Experts of a small language model.
Experts: 256 experts in each of 5 layers, 32 GeGLU neurons an expert, 8 picks a token, a sigmoid router, a shared expert of 64 neurons.
Below are experts of layer 5 (counted from 0) of a mixture-of-experts language model. Rows are named router (the router's row for the expert) and show model dimensions 32-63. Each number is 128 + 24 x the weight over its row's rms, rounded and kept within 0 to 255. Numbers have three digits each.
After each expert's rows: a language model's description of what the expert responds to. This comes from a sample of Wikipedia text that the model never trained on.

# expert 8
router:107117106099162097135126112127120119090178119135138110166130146122156099145139127171168133127180
It responds to: Linking participles and prepositions

# expert 27
router:134121093104103137155119065088135123128125166108155100143122089128093139126144161185159090141137
It responds to: Partitive of

# expert 20
router:101145175156141134143130109158104148092127145137151143181133110111125122124127124126180142153125
It responds to: Comparatives and degree words

# expert 56
router:112133190138103130119100100152091104112126148151199137130068112148077099130129129169141133148154
It responds to: Succession boxes and awards tables

# expert 45
router:144114174149128117152162111120139120114159118153158138146123106127126144113123128129155124085132
It responds to: Countries and nationalities

# expert 9
router:104163103119115125111152097125125098129140152154154108138109170093133126113168083146165124119153
It responds to: Body parts and impacts

# expert 7
router:128116151127145145141122115106117139125158154182148128141115123110109123096128134160177128134148
It responds to: Numbers in tables

# expert 58
router:140060131092120129136108096158144157108129170132179160161105118089136116079177116128158136096158
It responds to: Term and tenure tables

# expert 42
router:141109148142167106140095135105122090156152151141114094117122120123113084112140119125134114124122
It responds to: Sports team names

# expert 17
router:115125133136097135151119118148121113133153132172139122141133131110093116129157136136141131107145
It responds to: Quoted first-person speech

# expert 30
router:104123131093131130139076090141100139126158146133129103122139128123121124147136107157137133107129
It responds to: Quantifiers before nouns

# expert 55
router:072133133163167115124132091116110120128156146135129114170139110145120161121153122147114073102108
It responds to: Surnames as subjects

# expert 18
router:100132129103140105107139110127144152093154128155123103137116104109096117108165098162176101120140
It responds to: Organization name endings

# expert 53
router:134138131134140110146142091152121122138160099140125160171120122122156113136155174148172081100109
It responds to: Possessives

# expert 3
router:139119160133113135130136076149080185085142161163151134133065142132083117087134166155151111129182
It responds to: Years and date ranges

# expert 23
router:115137105129110138149143118079128115119152111137136122160088150139133154138164136168128116121128
It responds to: Mid-word fragments

# expert 48
router:116153145106133089135144117091116128147136164128132073160125107128082150153138127154153121143117
It responds to: Infobox field values

# expert 29
router:114096127135126095149132139119118121122153129147112165192070163122150157146136110144144128149100
It responds to: Infobox field labels

# expert 43
router:099139147086179104113121100117091099126147133139120146151134134111116137140117146155152110132109
It responds to: Stats table cells

# expert 5
router:093099127126106131097094116132084090077147156162144158137161136098135114088158133183145107122177
It responds to: Non-Latin script bytes

# expert 12
router:138130107107145124180125091136113140112126147145161117156129125122075119112143116151147135139133
It responds to: Personal surnames

# expert 35
router:118148139124158122125149139129116145096159118119136145129092100105161110115118134163123079109151
It responds to: Nouns after determiners

# expert 22
router:123103145143114133119076096125100130112164133129118160125136115133154104064149140176167106103149
It responds to: Non-Latin script bytes

# expert 63
router:132127134078142141124132116128111128125163170132163118144106153108124131127130074158151087118169
It responds to: Officials and name pieces

# expert 26
router:135143144145127119128121104117119155127133155161171141196140109124140138099162114150175135168131
It responds to: Surname endings in tables

# expert 32
router:129131113153148140155118111078095115125155163149157123159110115128121141105156091157142085127168
It responds to: Name-internal word pieces

# expert 21
router:120100155116152131143114092128141121132138125151147084207130112101098102091123161133167117153152
It responds to: Line breaks

# expert 16
router:123095095089134131124109099114152151151148139182112152141101126098068124136129160142178118098110
It responds to: Infinitive to, modals

# expert 13
router:120130110125127134136100091123109104091116121155130123122099107168099123082140146142207110105151
It responds to: Acronym and code pieces

# expert 6
router:126138122131124119147114099112131119126165178128147084130075116159141130126113159143169133100131
It responds to: Defining head nouns

# expert 41
router:131128116151158129122094120099137151109152195149164117152113176144118138128134109128183124102147
It responds to: Numbers and table cells

# expert 59
router:141125165126136126118150127162121114114131166142133125186163153071084139100127138162114109137146
It responds to: List items after commas

# expert 50
router:077134153133114127142102098102123129119151137134135098182126147092143140095148103194172092117142
It responds to: Material and descriptive modifiers

# expert 39
router:093149083114132106148139089196127155145136142123169115141114088146145120121123151148130131105115
It responds to: Ordinals and counting

# expert 31
router:133125163149153113110116110129129109164153149161151088124133136134150111111144130147187106118121
It responds to: Sports competition names